Experts of a small language model: 18 layers, 64 SwiGLU neurons an expert.
Below are experts of layer 9 (counted from 0) of a mixture-of-experts language model. Rows are named router (the router's row for the expert), gate (a neuron's input weights, with its number), up (a neuron's input weights, with its number), down (a neuron's output weights, with its number) and show model dimensions 0-111. Each number is 200 + 40 x the weight over its row's rms, rounded and kept within 0 to 999.
Before each expert's rows: a language model's description of what the expert responds to. This comes from a sample of Wikipedia text that the model never trained on.

# expert 7
Capital letter initials. Single capital letters or digits starting a name or labelling a group, such as Group A, Sheet A, the D of Detroit.
router,207,163,247,128,232,200,257,215,194,157,252,254,249,187,308,212,176,165,153,236,255,180,206,274,206,141,210,149,204,171,228,194,157,155,225,172,217,192,141,225,216,172,262,245,172,157,146,167,173,260,246,183,228,146,143,158,218,162,130,197,166,225,189,225,239,208,257,225,190,233,214,164,217,211,299,216,231,207,260,252,199,226,243,162,156,224,199,198,235,246,197,146,202,173,199,155,203,166,234,194,213,184,234,277,168,233,215,181,160,132,227,187
gate0,192,173,193,186,110,171,186,185,265,168,180,198,133,186,180,296,211,152,181,231,305,233,166,204,221,252,200,192,221,143,187,159,262,250,230,179,155,192,260,200,202,139,242,208,182,249,167,229,159,174,241,225,216,166,185,283,188,189,184,204,193,204,149,235,219,211,130,165,107,204,230,153,270,242,204,220,225,252,198,200,175,194,187,198,128,266,236,211,206,183,247,187,192,182,236,230,193,207,233,169,210,250,219,191,137,208,221,242,139,240,209,160
up0,169,271,179,179,176,126,184,165,210,132,207,216,139,220,179,175,210,196,93,214,230,245,158,220,258,249,179,216,262,196,183,252,190,188,158,211,202,254,249,143,211,176,212,192,191,241,137,212,116,233,125,189,237,173,148,183,188,177,225,145,220,261,220,148,94,241,144,267,170,203,162,221,310,184,279,152,176,151,145,180,176,206,265,149,145,169,202,170,281,189,213,186,206,206,261,156,221,160,243,123,176,269,236,181,233,182,137,118,192,188,176,206
down0,214,196,207,173,189,214,227,79,163,189,203,200,210,202,209,120,234,191,184,157,183,209,189,152,173,170,229,259,204,259,165,219,225,156,274,139,310,221,201,222,119,217,168,123,211,254,196,227,216,262,201,232,165,249,265,219,151,132,167,201,204,269,185,176,252,179,185,156,210,204,182,187,62,182,261,128,168,207,167,163,186,197,179,114,251,285,141,189,144,171,187,239,214,210,230,191,210,187,236,185,171,105,227,178,227,224,229,185,170,154,245,123
gate1,218,287,230,211,219,177,242,167,137,213,283,181,206,200,213,149,177,264,241,181,111,213,203,208,185,302,264,228,192,123,251,133,165,210,236,187,235,186,196,189,221,169,188,206,256,227,183,183,169,200,191,287,174,161,203,134,177,186,226,211,209,183,171,272,191,128,249,206,161,210,174,239,267,166,273,273,225,239,238,199,168,261,216,211,198,171,235,275,134,164,175,127,216,220,180,146,185,150,303,194,193,152,127,262,201,187,138,135,136,230,188,309
up1,172,195,162,252,212,190,256,203,132,256,249,182,240,237,212,251,218,174,200,174,215,234,97,165,195,181,247,245,216,216,182,199,229,206,183,230,206,243,222,259,129,225,185,218,163,294,161,206,204,202,241,228,167,175,213,208,267,142,200,173,238,161,171,208,158,232,167,156,229,260,200,193,120,202,203,234,218,293,195,254,200,228,214,172,189,178,189,170,218,156,159,207,220,176,136,208,185,216,191,247,151,132,182,206,205,175,193,203,267,155,199,156
down1,137,224,231,282,246,214,212,268,175,194,198,216,173,156,211,137,154,203,282,199,255,174,238,167,204,208,199,160,177,191,293,162,171,173,274,196,216,241,197,246,180,226,193,170,183,240,135,131,153,159,181,186,229,231,159,205,172,203,257,200,177,201,225,213,175,218,246,153,209,198,200,182,180,187,266,255,233,230,237,180,220,234,202,172,164,230,161,239,189,238,158,165,149,243,197,167,203,166,206,191,206,178,234,261,202,274,251,274,179,214,206,213
gate2,190,137,235,190,191,218,202,192,192,184,113,276,207,261,246,214,235,197,174,205,226,226,255,221,185,184,167,191,247,196,205,163,209,117,191,211,200,205,222,265,147,218,201,133,171,151,178,212,218,182,225,237,123,193,172,259,228,168,225,171,124,247,247,246,287,163,183,209,180,275,207,196,268,134,208,233,225,193,183,293,272,211,219,247,161,194,145,193,203,276,174,174,233,232,192,218,175,159,192,207,154,243,223,196,194,232,246,229,132,111,116,201
up2,154,212,218,230,233,232,238,234,123,188,236,132,198,232,191,206,254,212,187,221,199,164,143,251,164,238,198,190,162,199,186,215,176,178,175,201,219,214,170,216,237,243,179,249,190,190,233,162,168,231,241,198,206,178,195,219,171,205,184,278,124,153,254,179,266,173,181,230,200,231,179,237,251,119,206,160,191,181,198,211,189,200,234,104,193,97,238,150,176,209,214,217,233,178,171,129,140,181,134,101,177,253,164,209,238,252,185,197,185,201,150,210
down2,215,206,196,116,136,136,190,171,255,154,186,254,197,196,205,154,212,174,219,214,170,183,216,143,219,173,178,150,174,190,166,239,259,144,179,261,119,195,251,209,121,206,183,193,206,224,148,223,272,201,255,216,196,240,250,204,228,173,189,149,262,159,196,201,123,176,163,264,187,292,235,155,199,220,252,232,257,180,159,199,214,122,154,214,182,104,172,161,203,170,206,242,148,223,229,260,170,208,192,192,252,222,190,187,159,195,266,251,258,250,262,173

# expert 27
Title and honour fragments. Capitalized or word-internal pieces of institutional and award names, such as Distinguished (Flying Cross), Military, Olympic, Social, Defence, often in lists and tables.
router,239,208,245,164,194,209,190,213,184,171,192,235,138,174,193,179,242,297,162,143,182,150,187,254,267,261,166,199,242,138,165,197,224,175,212,156,122,125,251,197,213,216,220,217,224,238,197,207,195,233,214,188,186,189,183,153,222,223,248,179,187,194,231,201,127,169,149,212,107,269,129,189,263,237,187,186,175,241,189,224,176,192,202,248,209,122,294,166,243,234,180,238,129,203,222,118,234,141,196,217,194,176,188,235,204,238,197,157,196,220,168,250
gate0,217,251,228,191,214,221,208,209,250,237,270,223,221,216,258,144,218,190,180,274,156,176,207,172,255,153,193,171,180,212,240,190,186,249,253,241,202,194,197,220,255,233,145,180,304,216,219,141,179,148,201,195,262,180,203,178,232,172,216,197,199,291,232,228,170,184,240,150,246,238,184,277,181,299,202,205,199,231,136,154,187,234,259,125,268,171,199,222,190,222,234,70,180,264,161,208,192,263,205,145,208,218,268,167,137,196,176,213,295,178,247,199
up0,174,187,222,140,208,218,206,289,227,231,132,202,180,176,212,180,229,219,170,225,145,189,172,224,332,203,152,263,246,186,186,209,196,215,159,115,147,169,225,226,191,245,216,260,202,131,177,185,236,279,264,179,214,219,214,191,187,231,237,223,207,222,244,148,185,204,152,271,157,203,220,242,184,206,124,206,121,153,210,245,176,235,246,163,168,176,220,198,201,218,184,205,198,226,289,167,170,171,188,170,224,276,156,227,186,220,161,118,189,206,185,251
down0,210,276,278,200,230,198,176,213,204,202,215,203,178,226,209,209,144,203,204,169,201,258,174,268,248,185,228,195,82,117,154,271,173,202,164,223,214,186,200,175,203,278,255,204,213,232,206,240,190,192,221,191,145,190,110,175,142,256,178,190,221,171,232,173,201,217,243,178,275,199,258,222,210,189,141,167,169,193,210,146,208,145,117,291,160,170,122,188,192,237,222,186,243,251,213,174,121,106,199,176,199,169,206,228,167,189,175,186,239,98,117,212
gate1,242,219,183,180,168,140,272,128,205,177,176,192,207,175,231,132,135,215,209,199,77,250,172,221,220,179,184,182,198,165,207,209,166,223,162,219,229,213,217,247,195,117,235,129,174,218,119,211,192,248,201,160,242,207,197,181,226,137,218,158,206,254,184,182,150,250,205,163,197,191,208,264,224,220,141,235,142,233,267,176,219,188,168,150,269,179,191,243,251,168,231,211,208,240,204,204,191,178,167,256,204,201,208,208,198,261,199,241,188,237,206,175
up1,171,190,173,232,219,197,153,207,156,205,196,252,228,282,220,204,321,221,197,164,246,179,155,173,195,199,166,187,209,169,218,248,184,250,186,177,161,174,135,193,169,214,170,229,240,226,261,210,224,124,126,174,233,204,198,209,143,277,181,166,165,177,207,277,144,230,141,219,192,188,217,132,182,107,208,190,265,182,175,194,163,204,160,223,176,286,212,234,276,164,234,253,72,175,136,209,225,164,154,245,168,234,141,240,206,215,242,225,174,154,153,254
down1,236,167,195,174,252,203,217,224,162,156,168,222,196,261,239,181,210,231,163,174,172,173,166,232,179,212,215,232,205,198,144,271,268,234,204,182,245,287,295,130,239,217,219,307,215,197,212,198,207,129,248,147,202,181,269,120,158,194,162,228,196,155,145,140,170,289,188,160,117,140,254,235,217,135,219,190,253,142,161,161,232,157,218,198,167,251,215,218,250,199,264,121,207,277,147,142,142,191,245,127,249,224,173,181,218,199,172,194,194,178,160,123
gate2,187,138,168,152,223,204,168,206,225,159,208,102,241,150,239,255,201,207,224,170,231,233,197,237,169,219,208,224,246,176,206,229,270,165,241,200,245,224,192,180,212,153,217,246,195,200,206,105,182,275,240,212,211,180,187,169,163,214,262,146,210,250,136,238,197,258,249,204,152,256,210,226,183,176,233,219,116,206,269,208,243,212,221,199,275,191,150,209,182,205,169,183,209,143,211,221,228,204,261,264,160,131,264,292,196,167,92,134,214,230,227,157
up2,233,176,193,204,209,227,135,210,172,225,198,207,194,122,220,198,227,209,211,203,142,164,242,184,203,256,142,160,275,140,197,185,204,269,203,173,210,254,207,240,155,197,205,101,154,178,183,236,227,178,226,162,128,186,129,168,219,213,207,150,108,179,250,201,279,137,172,219,215,180,214,207,234,235,162,219,172,153,225,191,215,156,174,249,255,206,234,209,166,234,196,173,260,219,218,186,222,202,212,192,302,250,154,160,169,234,162,242,191,238,200,176
down2,186,201,209,266,209,109,233,234,138,204,217,126,187,188,263,190,148,244,143,180,187,223,167,213,227,194,200,190,140,156,255,173,127,235,138,215,161,172,280,204,158,225,236,202,191,269,184,229,193,185,251,204,247,259,218,132,273,128,187,195,195,290,151,217,184,154,222,227,268,214,190,247,230,193,204,228,205,192,224,226,282,209,132,177,211,170,203,164,237,158,167,247,185,193,197,163,206,209,206,245,138,306,177,169,178,207,195,135,269,216,229,129

# expert 63
Mixed fragments. No single pattern: word pieces after hyphens (read-only, fly-on), up, down, higher, lower, percent columns in election tables, and technical text.
router,219,166,255,179,154,188,132,257,205,121,229,246,130,145,170,259,236,217,211,222,221,226,236,138,188,170,186,258,249,182,242,154,188,143,115,207,148,172,256,237,206,202,249,223,125,164,149,197,212,132,213,219,270,174,173,275,247,223,233,145,238,146,211,220,151,217,200,224,211,207,172,157,251,180,184,240,103,237,210,265,170,204,228,239,233,144,212,169,189,224,158,211,122,201,219,136,202,226,141,196,226,184,164,191,203,212,239,156,169,218,186,247
gate0,171,163,218,228,207,213,175,210,254,211,196,252,128,205,142,286,238,207,181,94,335,239,274,141,178,146,159,186,160,217,187,150,245,152,276,238,182,221,249,209,84,155,196,217,177,171,140,162,228,176,182,202,197,192,220,179,222,202,170,216,194,204,190,99,158,211,163,166,242,211,218,160,193,232,176,196,190,208,178,192,180,175,277,139,193,212,225,185,209,194,121,170,224,217,137,236,238,187,118,270,158,204,246,270,218,184,195,183,192,150,220,249
up0,227,212,186,233,196,108,226,264,240,216,213,177,170,189,122,179,199,200,165,246,251,267,280,238,196,163,228,213,194,191,315,230,206,191,209,210,252,153,213,218,184,156,169,292,223,129,222,208,208,212,165,190,244,236,244,153,198,232,127,291,233,143,224,224,238,165,273,135,161,149,239,274,128,234,183,237,222,247,188,240,199,150,195,99,171,202,176,180,209,214,189,230,165,211,146,202,168,164,214,204,253,210,186,214,196,284,289,231,159,179,222,188
down0,160,262,271,182,197,248,145,217,194,223,167,198,196,235,210,240,171,170,238,174,172,204,151,273,156,233,202,170,219,195,211,232,183,203,260,153,212,284,249,171,286,207,170,238,161,203,177,269,235,222,196,199,180,129,183,222,254,184,218,204,124,171,228,112,159,142,220,134,212,213,211,134,210,203,238,269,220,128,195,212,115,250,179,237,157,221,162,224,101,206,199,138,208,151,154,220,216,211,140,246,221,143,254,166,204,208,143,215,188,207,234,224
gate1,211,200,247,270,198,301,195,196,147,165,133,215,209,201,202,200,175,252,164,184,234,122,169,157,245,194,150,186,185,215,190,245,222,189,228,182,219,128,143,187,204,164,121,168,234,294,218,173,141,195,177,227,165,179,184,210,203,151,230,243,155,192,280,197,174,183,152,241,269,251,234,161,225,175,222,263,177,182,134,227,208,148,213,209,240,229,254,159,192,267,221,207,234,179,216,225,178,193,172,188,230,152,210,220,204,192,158,215,201,223,277,250
up1,198,183,252,205,209,188,220,201,181,180,241,136,208,239,226,171,166,111,150,242,202,192,200,218,259,119,139,197,192,163,239,197,216,236,146,206,178,184,215,238,203,158,151,205,150,241,198,191,188,192,222,168,216,177,275,258,212,159,126,138,290,210,179,258,204,234,218,166,207,207,189,227,179,169,189,213,212,211,167,267,251,236,208,243,100,201,201,192,181,168,202,137,146,259,199,210,125,219,218,247,220,223,255,264,222,249,187,200,230,217,246,157
down1,208,284,146,180,202,168,166,207,180,192,235,121,186,209,209,165,221,178,260,158,213,212,151,190,185,232,162,128,164,175,186,207,222,231,207,234,234,194,259,247,236,236,186,141,176,170,175,163,183,253,204,197,157,158,253,254,200,208,172,171,213,279,190,200,243,200,246,200,220,173,204,215,268,196,176,224,192,185,193,205,152,172,205,291,205,168,182,175,143,234,268,219,211,211,189,218,265,173,159,252,120,211,213,237,188,168,246,191,188,142,130,151
gate2,190,206,219,150,191,241,192,205,237,193,195,236,152,168,243,205,198,153,252,201,257,118,211,282,155,217,214,176,237,207,270,118,142,201,202,222,227,264,202,202,193,177,260,178,153,136,174,173,208,179,186,162,228,168,191,153,220,239,187,199,252,110,228,127,258,161,174,148,113,231,187,171,214,275,296,155,204,182,268,242,228,194,206,183,226,138,119,218,223,236,209,177,218,162,215,192,308,237,273,264,223,216,176,221,186,103,177,225,206,266,174,198
up2,183,240,247,171,186,155,222,156,193,207,221,231,194,209,208,227,197,209,201,220,217,164,304,200,168,241,234,160,189,181,194,213,181,272,197,239,208,177,205,235,224,206,213,176,268,276,156,257,211,200,174,285,272,207,216,161,271,112,167,183,247,271,230,193,160,173,190,236,107,207,199,209,222,214,212,246,267,225,193,220,245,197,218,168,221,174,194,193,238,191,283,217,181,160,242,249,217,236,250,311,239,205,179,155,185,134,187,187,236,285,257,216
down2,174,215,180,187,183,258,201,196,220,263,182,213,171,227,153,176,318,214,233,231,188,198,210,109,145,247,195,169,228,178,274,225,125,251,208,207,234,201,135,167,225,317,169,173,170,166,214,160,217,216,217,146,220,164,222,161,208,173,160,203,205,197,173,176,194,171,174,225,160,194,162,244,162,266,168,248,245,217,248,121,218,259,197,153,190,254,218,250,199,210,253,133,238,151,234,236,228,193,224,203,147,175,286,181,204,176,237,113,228,220,202,182

# expert 45
Early name and word letters. A vowel or short piece right after the first letter of a word or name, such as S-uicide, S-o Many, S-iege, P-os.
router,182,218,203,141,125,265,196,154,193,158,135,291,198,148,229,154,179,180,249,205,192,172,153,200,167,171,209,167,243,155,133,183,216,123,130,221,144,173,180,244,174,226,203,167,143,216,193,181,259,153,263,193,259,142,180,304,286,184,150,152,182,165,217,174,211,283,207,276,190,272,148,227,206,167,238,193,195,226,176,151,213,200,213,174,219,165,246,169,118,188,195,246,210,203,169,219,225,211,218,242,158,201,133,230,120,183,216,225,154,256,174,239
gate0,151,224,237,181,175,197,225,186,222,208,157,247,180,233,195,204,222,233,197,224,310,157,200,205,221,221,255,206,175,250,190,143,189,168,138,206,168,131,217,243,194,177,197,224,137,108,167,121,230,170,160,122,153,185,181,254,167,145,224,116,256,231,219,166,222,222,213,261,168,210,203,164,143,204,97,175,197,196,208,228,236,205,226,263,137,225,141,247,203,191,288,221,253,265,143,189,168,203,240,229,202,167,165,174,127,259,185,154,125,208,184,195
up0,192,224,231,174,184,183,260,196,178,199,154,201,207,294,250,212,157,274,174,235,230,219,131,143,151,196,217,264,235,193,115,272,180,188,143,216,154,186,168,162,264,165,266,228,216,144,199,299,159,176,172,245,191,180,157,184,214,166,201,211,50,230,120,194,169,184,188,206,189,238,206,167,246,163,191,209,191,214,163,173,237,211,180,204,172,142,216,194,150,196,269,204,175,220,164,225,146,157,218,164,214,265,152,185,130,201,177,205,212,261,255,189
down0,284,247,202,150,207,251,222,194,186,205,112,201,204,208,205,242,172,221,190,179,273,132,194,273,191,213,187,164,253,259,200,154,181,222,183,246,128,129,183,180,191,212,178,203,230,283,213,259,157,224,183,220,212,257,256,188,253,193,238,202,179,269,227,241,230,215,185,192,169,242,211,225,219,229,208,231,201,150,189,199,252,269,144,187,147,190,182,220,235,128,242,148,209,218,263,194,161,191,217,265,183,233,239,202,226,209,175,215,168,198,219,147
gate1,177,239,151,240,169,147,136,170,249,188,299,183,168,178,275,155,227,150,204,188,215,207,156,234,197,156,157,203,195,194,183,194,194,217,181,179,192,249,206,229,201,193,188,201,195,212,212,247,234,199,259,145,150,156,139,213,267,147,252,157,152,249,190,155,214,173,175,246,225,190,190,135,258,201,262,153,184,220,278,130,242,220,182,155,239,205,179,210,185,176,135,212,325,185,232,221,224,180,162,169,247,224,201,193,207,237,179,239,121,145,173,167
up1,145,242,223,225,189,229,199,165,207,197,207,205,123,175,167,111,238,181,186,270,217,188,171,221,140,189,210,219,207,204,133,232,251,191,257,204,193,220,201,230,264,159,195,180,216,141,172,240,196,187,229,144,135,185,173,284,236,233,218,169,148,241,259,201,219,219,214,208,212,174,230,165,176,180,177,169,237,256,154,178,201,220,142,198,236,199,197,189,177,198,126,241,168,205,206,288,235,188,184,239,202,163,174,183,124,157,233,239,193,162,216,196
down1,201,221,173,162,160,218,184,153,201,149,146,115,177,186,105,233,150,197,251,68,247,186,213,259,165,228,247,232,195,199,203,239,206,209,206,213,189,137,175,218,164,183,170,299,250,240,239,129,203,206,191,204,198,129,214,214,221,188,98,277,167,239,238,141,253,164,132,156,159,141,191,219,185,156,152,268,236,240,274,257,203,199,253,248,160,236,151,164,151,243,169,248,204,189,195,188,125,153,262,192,206,218,224,200,188,254,191,194,242,164,205,209
gate2,178,237,162,240,171,153,246,134,229,215,215,172,189,159,238,178,133,291,285,201,142,238,130,184,181,194,233,168,172,211,246,196,186,184,193,256,290,151,205,171,214,215,107,169,219,219,274,169,116,185,226,179,187,225,216,198,152,197,201,222,156,306,222,249,268,169,136,243,210,168,172,225,206,141,272,190,186,180,213,151,123,184,214,184,230,145,228,175,202,213,102,181,131,188,193,208,224,189,182,139,167,199,210,222,158,230,229,154,147,201,229,178
up2,224,218,182,226,244,212,108,237,178,191,241,142,164,160,198,262,181,186,124,142,225,230,255,169,223,184,199,208,191,230,196,216,161,143,213,176,232,289,279,157,145,220,188,297,198,185,152,256,225,283,202,278,164,210,216,163,157,155,183,216,263,156,208,183,132,139,180,156,218,199,206,212,215,231,143,156,182,171,252,208,159,168,136,233,209,197,233,246,159,181,170,199,266,214,196,160,130,175,192,170,284,226,291,189,176,251,202,211,303,173,222,161
down2,205,232,146,220,178,229,150,183,173,196,178,199,226,197,187,116,212,166,159,194,240,184,215,278,230,179,136,187,255,185,206,213,201,247,196,216,137,189,255,186,155,226,217,211,145,177,183,272,173,270,172,197,175,181,231,193,183,224,171,250,212,173,245,208,106,200,186,168,222,286,198,259,214,294,212,208,267,200,232,141,286,117,142,237,176,229,163,216,187,201,224,199,218,136,193,156,160,237,220,281,129,225,232,160,179,281,170,198,207,239,276,218

# expert 21
Prefix word-starts. Prefix-like first pieces of Latinate words, such as re, pro, dis, inst, inter, as in reform, progressed, relocates, mostly after an adjective or noun.
router,246,232,260,165,170,208,164,179,212,147,200,252,149,172,269,215,248,220,243,187,231,197,242,214,168,236,203,165,255,201,223,152,229,264,220,147,198,202,154,202,267,142,211,130,180,211,224,269,196,133,203,184,288,168,171,158,219,278,141,259,134,240,210,233,194,171,251,150,164,189,183,135,221,279,217,248,236,194,270,209,215,203,230,234,200,245,190,180,221,178,179,216,176,189,240,193,197,201,181,298,231,213,213,288,205,181,271,216,203,245,234,235
gate0,169,210,140,221,210,237,192,131,176,165,158,202,199,260,191,191,232,142,186,197,262,163,239,145,158,216,185,134,154,207,261,189,170,147,134,181,186,248,187,201,178,177,144,206,232,180,161,197,171,149,217,196,178,206,213,242,172,243,236,226,144,270,223,205,181,195,200,136,240,120,212,280,256,192,180,150,205,195,166,128,209,189,218,155,242,238,201,173,212,244,250,154,186,221,209,247,171,223,179,176,107,199,193,227,153,162,261,202,284,155,155,140
up0,155,191,202,205,194,182,165,253,160,230,193,199,221,243,238,200,192,219,183,191,208,169,307,280,233,213,174,221,169,206,219,200,241,244,190,138,210,231,156,242,175,165,223,210,191,200,175,163,216,138,221,196,208,164,210,205,194,198,230,199,101,272,179,237,136,192,170,148,211,125,178,210,215,219,158,194,180,189,229,160,280,222,186,273,192,222,126,226,140,213,304,212,218,181,259,234,172,151,188,237,209,161,191,194,264,151,140,273,252,157,246,221
down0,209,221,196,229,188,134,169,159,178,215,166,198,163,207,233,148,200,240,149,191,172,184,272,216,239,198,204,256,134,201,214,244,214,126,162,273,213,240,217,151,210,177,155,185,209,116,237,153,224,148,190,230,200,182,132,174,196,238,159,157,253,159,209,155,175,236,180,241,159,183,203,252,160,174,235,196,219,240,281,186,193,136,199,118,192,170,159,156,232,203,98,163,151,259,207,155,170,163,207,182,237,284,151,158,223,241,234,223,258,195,227,231
gate1,235,209,203,200,189,168,216,152,194,164,235,236,174,253,247,238,174,207,244,206,221,214,230,185,188,161,180,234,119,191,206,186,227,172,197,243,273,191,246,265,159,153,225,212,187,224,126,227,211,138,259,118,217,167,217,211,237,236,167,131,143,181,228,204,244,118,196,248,182,222,162,229,200,180,130,154,215,230,206,151,188,153,190,132,169,160,138,177,160,162,196,299,194,187,237,194,243,228,217,215,158,159,155,217,142,170,187,167,204,262,222,211
up1,256,241,207,171,199,229,161,195,226,206,207,269,189,171,248,125,212,163,158,207,177,168,232,215,154,222,163,167,211,162,224,186,195,197,167,178,189,252,228,275,234,189,144,219,293,84,295,168,122,152,260,114,228,224,174,171,267,127,213,236,202,241,174,285,200,219,210,216,159,173,169,201,284,189,244,172,235,222,204,228,179,181,209,233,234,179,202,186,154,234,154,194,196,228,177,230,188,179,268,138,222,129,112,243,200,202,199,164,190,202,178,194
down1,180,220,154,213,171,188,249,186,265,132,148,203,154,184,156,162,243,147,250,218,229,221,223,188,149,142,126,236,180,194,204,215,137,187,253,166,159,215,248,191,255,198,150,205,211,237,245,160,216,181,202,155,213,232,215,150,200,209,279,189,236,222,213,141,160,239,200,194,222,208,216,238,214,162,228,272,237,201,208,163,299,169,178,184,210,232,168,220,245,226,270,219,213,266,102,208,254,228,144,124,197,180,198,212,175,120,171,242,209,167,150,172
gate2,270,145,285,189,236,248,177,247,179,173,204,146,182,225,263,211,128,245,186,184,221,213,199,175,242,267,218,146,167,147,219,174,144,162,165,136,149,211,141,200,215,214,255,160,187,139,292,187,217,210,231,196,235,214,185,164,241,210,164,226,190,176,213,186,247,226,236,254,209,219,229,239,234,223,257,188,198,239,275,184,183,197,211,208,189,182,233,178,268,210,109,276,146,210,181,214,202,292,267,218,183,202,237,237,233,184,177,191,156,225,192,231
up2,174,284,204,260,176,158,216,192,144,189,278,155,182,167,118,179,219,199,192,154,208,244,188,204,154,186,175,155,209,168,262,205,222,247,222,142,259,180,193,146,165,161,267,195,193,200,204,234,224,160,212,189,240,234,180,165,222,228,228,204,226,237,226,281,231,238,241,146,186,213,200,190,244,241,220,209,206,238,188,210,189,261,193,185,256,159,220,195,201,199,243,109,149,210,271,172,105,265,198,195,158,172,281,231,306,176,173,181,164,208,283,175
down2,219,208,185,182,231,213,176,223,175,232,199,113,212,185,196,224,125,145,229,206,215,176,192,169,218,227,176,247,174,180,207,201,145,254,211,131,182,246,192,185,174,128,170,204,163,203,252,198,210,193,169,159,219,135,158,152,282,230,171,191,236,160,185,217,219,146,148,131,224,193,168,199,205,198,287,165,132,274,160,241,246,182,199,238,186,157,234,100,197,206,188,213,189,142,136,161,173,255,239,156,149,164,227,161,189,212,268,147,122,243,162,197

# expert 50
Math and taxonomy notation. LaTeX symbols, backslashes, braces and single capital letters in formulas or chemical names, plus taxonomy fields like Species, Genus and Family.
router,233,204,179,254,135,159,228,191,159,171,252,236,233,226,235,215,269,150,155,197,169,218,213,225,161,282,192,160,238,190,244,177,229,165,176,149,209,191,208,251,153,254,251,221,177,196,258,196,196,116,161,127,258,199,171,254,266,122,217,198,175,177,212,244,183,143,194,157,143,217,138,151,246,271,167,218,229,170,264,244,190,243,207,136,174,184,251,156,202,234,216,198,126,173,286,170,180,167,197,230,266,257,248,198,210,254,190,169,204,251,274,237
gate0,212,277,195,256,160,253,195,177,206,170,172,262,112,185,273,234,232,181,271,221,205,176,241,187,188,158,194,174,233,205,166,132,218,218,279,163,210,141,211,184,186,175,187,260,182,104,210,282,183,149,153,209,220,220,210,182,211,192,194,220,181,251,210,253,163,186,227,252,260,123,185,230,164,247,183,215,214,166,174,230,141,180,206,166,205,225,179,182,239,188,163,183,164,171,232,216,213,266,209,226,249,188,212,164,266,191,200,189,204,244,221,247
up0,202,153,204,238,194,233,277,211,166,201,228,157,253,120,239,240,199,160,209,225,202,147,137,229,153,145,226,172,142,169,264,217,259,144,275,197,174,244,146,214,98,132,239,192,170,199,177,118,169,235,242,163,131,218,157,204,156,134,157,208,256,187,252,175,177,285,205,151,250,190,193,202,208,194,192,255,243,201,255,201,230,207,223,192,172,208,197,207,158,191,163,198,250,207,214,157,198,178,306,206,237,175,161,158,217,175,133,236,173,221,194,180
down0,289,171,195,178,136,134,166,171,132,94,205,207,211,170,298,187,297,242,161,212,176,144,240,200,284,216,230,249,247,251,208,216,243,160,185,197,184,205,166,135,176,181,181,227,207,182,222,230,230,212,233,214,210,163,265,208,169,211,215,206,111,157,211,292,123,227,171,216,221,233,284,229,278,233,242,143,260,126,215,148,225,203,227,247,199,261,203,234,235,163,198,261,194,201,126,228,151,158,278,202,165,176,185,156,179,242,232,155,197,214,217,196
gate1,110,190,211,269,184,217,164,211,192,146,244,201,226,214,223,122,258,211,172,191,223,252,222,242,157,302,230,220,226,169,295,119,207,243,161,228,246,223,222,214,271,137,219,210,167,164,191,202,198,167,200,201,268,172,224,187,201,205,184,224,228,172,205,298,240,210,186,154,139,157,210,244,201,208,155,138,211,191,203,171,243,209,208,117,200,178,268,185,163,201,192,227,270,234,160,286,234,263,222,117,170,222,194,227,170,188,232,179,140,191,227,282
up1,183,182,226,255,154,205,242,134,245,162,189,192,128,228,158,178,257,177,229,159,164,217,236,90,202,184,235,222,240,235,133,190,210,206,255,202,190,197,250,228,214,322,154,146,273,219,210,200,174,215,202,197,201,237,218,212,152,144,227,167,247,287,183,213,130,208,211,262,190,269,193,245,204,235,300,208,209,169,201,202,161,200,204,169,202,209,242,207,236,196,185,147,247,192,217,309,228,207,198,138,127,204,287,165,263,231,218,240,197,130,222,249
down1,176,179,165,141,132,145,181,210,201,167,192,217,275,195,244,212,199,213,175,203,184,210,215,252,182,184,246,211,224,204,212,180,229,166,144,260,237,212,182,241,239,179,216,233,209,143,179,201,214,156,231,213,179,165,260,227,208,165,242,177,225,175,216,282,225,298,198,162,249,116,220,152,197,123,179,276,192,111,243,226,192,163,200,107,218,184,176,236,183,175,143,215,184,288,187,214,255,151,230,195,264,104,110,203,227,255,235,156,191,150,147,245
gate2,229,210,208,260,163,138,161,215,193,215,235,194,188,158,223,169,212,111,193,170,194,196,211,171,174,202,191,230,257,214,229,204,212,125,138,256,219,154,223,227,175,174,234,199,150,187,241,148,190,172,158,175,262,248,186,171,175,172,289,262,222,169,183,185,216,142,223,165,172,218,143,240,220,227,146,207,203,142,267,198,212,165,198,220,150,219,230,195,203,185,141,157,130,184,176,124,173,248,237,135,179,240,196,148,203,140,114,224,131,292,223,223
up2,183,238,194,148,207,138,276,148,217,194,191,174,210,146,89,219,161,228,178,175,185,190,164,157,229,225,248,269,219,217,217,228,180,118,271,336,171,283,219,210,268,214,140,175,283,158,180,166,205,240,253,237,179,213,260,167,185,198,131,192,254,196,245,162,231,201,110,133,214,187,209,253,226,158,277,148,243,164,157,197,225,225,166,243,221,218,223,264,215,238,211,211,218,256,140,227,242,216,165,190,175,237,160,186,236,207,231,214,240,263,193,121
down2,168,228,208,282,203,147,189,216,164,219,247,200,81,197,161,220,209,182,185,158,132,196,155,241,177,220,263,226,160,133,248,228,219,217,214,237,250,179,196,140,224,214,206,144,172,208,178,220,193,139,134,225,240,244,216,132,236,180,184,193,204,190,231,196,173,209,241,208,185,199,206,254,237,255,163,163,224,213,240,225,167,181,119,128,203,169,198,276,178,150,222,210,239,206,248,178,127,165,99,199,232,264,277,186,198,217,186,140,181,213,226,246